Experts of a small language model: 61.1M parameters.
Below are experts of layer 7 (counted from 0) of a mixture-of-experts language model. Rows are named router (the router's row for the expert) and show model dimensions 96-143. Each number is 128 + 32 x the weight over its row's rms, rounded and kept within 0 to 255. Numbers have three digits each.
After each expert's rows: a language model's description of what the expert responds to. This comes from a sample of Wikipedia text that the model never trained on.

# expert 0
router:142180156091104172121078109099132153126151136110144148163103145115106103145144111167144120126114107139127147107139152112163107143167138151106090
Description: Taxonomy and infobox endings. Word-final pieces and separators closing entries in lists and infoboxes, especially taxonomic names (-idae, -ales, -ensis), ISBN digits, table pipes.

# expert 34
router:148104181102108042140173077127133172148154114119096123131105095097102143102081087078097144083129101123120134195101167104105134126082147122131138
Description: Event verbs, As openers. Past-tense event verbs in sports and biography (won, released, signed, died, held) and sentence-opening As, After, On.

# expert 49
router:155175146121132158071140124132150012166126075131105152099111111112111119115101097165097180134134117122149110113182016177189103113142119174126161
Description: Initials and name starts. Initials and first letters of personal names, like J., A., R., E-thel, plus name starts such as Mc, Sir, Albert.

# expert 7
router:089074146145098143119149110085094145131147129102182094144162100092075120134092175136072106126138109132147077101153109096142191149176115110150099
Description: Word-initial capitals, line breaks. Single capital or lowercase letter pieces starting names or foreign words, often after line breaks, as in H-intze, C-sajta, D-irector.

# expert 27
router:151116115176163057092084084103120145140174129162129137125185137132144171103194132138148113111069139175090141093103100161124061176076102123104112
Description: Abstract noun and adjective heads. Content nouns and adjectives after prepositions, in phrases like political science, climate change, team history, human, social, natural.

# expert 28
router:134065124132102174108115174139163174134100106111109103110113153144120124076105058173160122157134150129120146170115107098104105128113159110134131
Description: For, age, census phrasing. For after honours or cricket stats, age in census sentences, plus coordinate marks, birth dates and some Thai text.

# expert 57
router:084096084124087142092150105148137085156153108160143106139068117089058099123129125096162093115126055162164130102081139121174172126188134089067182
Description: Name-internal word pieces. Pieces inside proper names, mostly place names and surnames, e.g. Br-ins-worth, Sw-ans-ide, Stan-islas, and name-initial capitals B, S, P.

# expert 40
router:128157152121125158114150145140118167107109072095110148111174160131117150129119119124142119144094174110186097176105136129182173159201112141124107
Description: Given names. Personal first names, especially common English ones like John, Robert, Reginald, often in cast tables, lists and election results.

# expert 54
router:124103168150167115084065126160145138107063157112153172179147086109102163124088094101162140150132133136167180155093155124218100107091065112093080
Description: Name-internal word pieces. Middle and final pieces of varied foreign or unusual names and words, like Ashkenazi, Maciej, Takayuki, Northumberland, Dynasty.

# expert 5
router:136131077128037114152138132155134039164162100121089150159120106120127130171157121125190116106147159117170148084107099132116087107184126125149129
Description: Nouns after determiners. Common nouns and pronoun-like words right after the, a, or their, such as company, role, same, latter, number.

# expert 46
router:137153142134161121172155168149134150167088156175157158126087116100103145116126121106055101089148100094143126151136149087107105131095153120169122
Description: Digits in formulas, tables. Single digits and small numbers in chemical formulas, math subscripts, superscript charges and numeric table cells, like Hg^{2+}.

# expert 51
router:119139114164050123221114061161090166133079161177135134117082147136134069088154146156118124150158079085097071102117142103139133091123184128163091
Description: Capital letters in abbreviations. Single capital letters inside acronyms and country or position codes, e.g. C-Y-P, R-H-H, RKC, and the codes MF, DF, FW.

# expert 21
router:143062127092122031119141133107142091145106099134117099052144077124147155169139098140146153127153149129092060027158122161176134175178154129156104
Description: Mid-word fragments after hyphens. Word-piece continuations after hyphens, quotes or line breaks, e.g. area-d|enial, "|eliminated", open-|ended, plus section-heading starts and bullets.

# expert 52
router:138158068159150088171148080125145058090132132142150116104071134174118123084117159196120095138138118107110162123089103136119080125170143192155113
Description: Article, one, parenthetical starts. The word one, article a, table pipes, and opening pieces after quote or parenthesis, such as "A, (A, (C.

# expert 30
router:120105111165152123145142023126111135125160116166140159118165153087205199126125144122137088101100088126139170128155174109140100187047080145131133
Description: Music and media nouns. Category nouns in music, film and sports contexts such as track, single, album, debut, season, Year, and track-listing row pipes.

# expert 61
router:136146169156123081123180097150148123086100104125077111160108152088089112085081147197136086117161175137120134116162124174095092122058086171111144
Description: Years in headings. Recent four-digit years, 2005 to 2025, especially in section headings and titles like General elections 2018 or 2014 World Series.

# expert 19
router:109204113157146165084113137129114189123113066136149185170103159166081137153114108121113098116104126108164159081116137109119124177083159138124098
Description: Surnames and pronouns. Person surnames repeated as sentence subjects, such as Brown, Smith, Jones, and surname endings like -ley, -wood, -bury, plus he or she.

# expert 43
router:147083125134119124120158117107048144124143114145108094108121174103083184119179127136121096158149134092122093152165124122058194110100117084060105
Description: Biography career words. Words from biographies about education and service, such as his, him, served, Bachelor of Science, first names like Robert and William.

# expert 56
router:157121078158135169166135115141124182117120121140132153203140202102158127092148108195145131123125177139127149093107100127109068103085129154162162
Description: Common noun heads. Ordinary nouns ending a noun phrase after a or the, such as water, system, law, filter, road, movement, with plural and agent endings.

# expert 48
router:129107131166166174147107125242156095140144121055096160136134161134117115146080121109150095130140182130139095139116112126142207119166166166122167
Description: South Asian and Arabic names. Syllable pieces inside Indian, Pakistani and Arabic names, such as Kh, Bh, Mah, ar, ah, in Chopra, Hayat, Bhudri.

# expert 44
router:124138169148138176105157190147167228092110124125192110100150143129096054161139118038095096116102097144145146129180162117143218108143163115092133
Description: Central European name pieces. Consonant-heavy pieces of German, Slavic and Hungarian names and places, like k, z, ov, berg, ski, and first names Peter, Martin.

# expert 25
router:134137074172169132139156148148198104126120110108112148105116214143180132182054196128122058135123154134126091156110138111139114154061115111157109
Description: Titles of works. Words and punctuation inside titles of albums, films, games and songs, such as Welcome, Heavenly, the colon in Deadly Descent: The.

# expert 62
router:186096111167177132116124126038138145153133123095105155173142155150093111117110116112094116156155098113161174126113059184166114109129194127092138
Description: Institutional nouns and Japanese names. Nouns in institutions and groups (School, University, Arts, Law, police, education), and mid-word syllables of romanized Japanese names like Mits, ich.

# expert 38
router:138105144108131146061156128136090162104099154117140133127181089142148080172091161088097158147098133143132131102162167127204182132136113098132176
Description: Participles and taxonomic pieces. Past participles after was or is (made, named, known, built), and mid-word pieces of Latin species names and technical terms.

# expert 50
router:139026099144089141151105142188145107168126129139125093150192107102144111067184133106148158183165141175120076129173104107091152148193129155143141
Description: Number-string digits and capitals. Middle digits of long catalogue, asteroid and phone numbers in tables, and capital-letter word starts like S, P, Sched, Reg.

# expert 18
router:137062097080182148157151162076125105104133100112098087124125190142149119138119104127123137104200186155141128110115100142137162145155116036116084
Description: Word-initial fragments. First pieces of split words after articles or quotes, like G in "Goodbye", pre, re, un, and (19 year openings.

# expert 55
router:091152086161132165170090115107128091154098113146099117138089152127107065114114103197109138093138087137135061135139124142082072102133153181161118
Description: Acronym letters. Capital letters within acronyms and abbreviations of organizations, like SRC, ICU, ACLU, GCE, LSVI, and call signs such as XEC.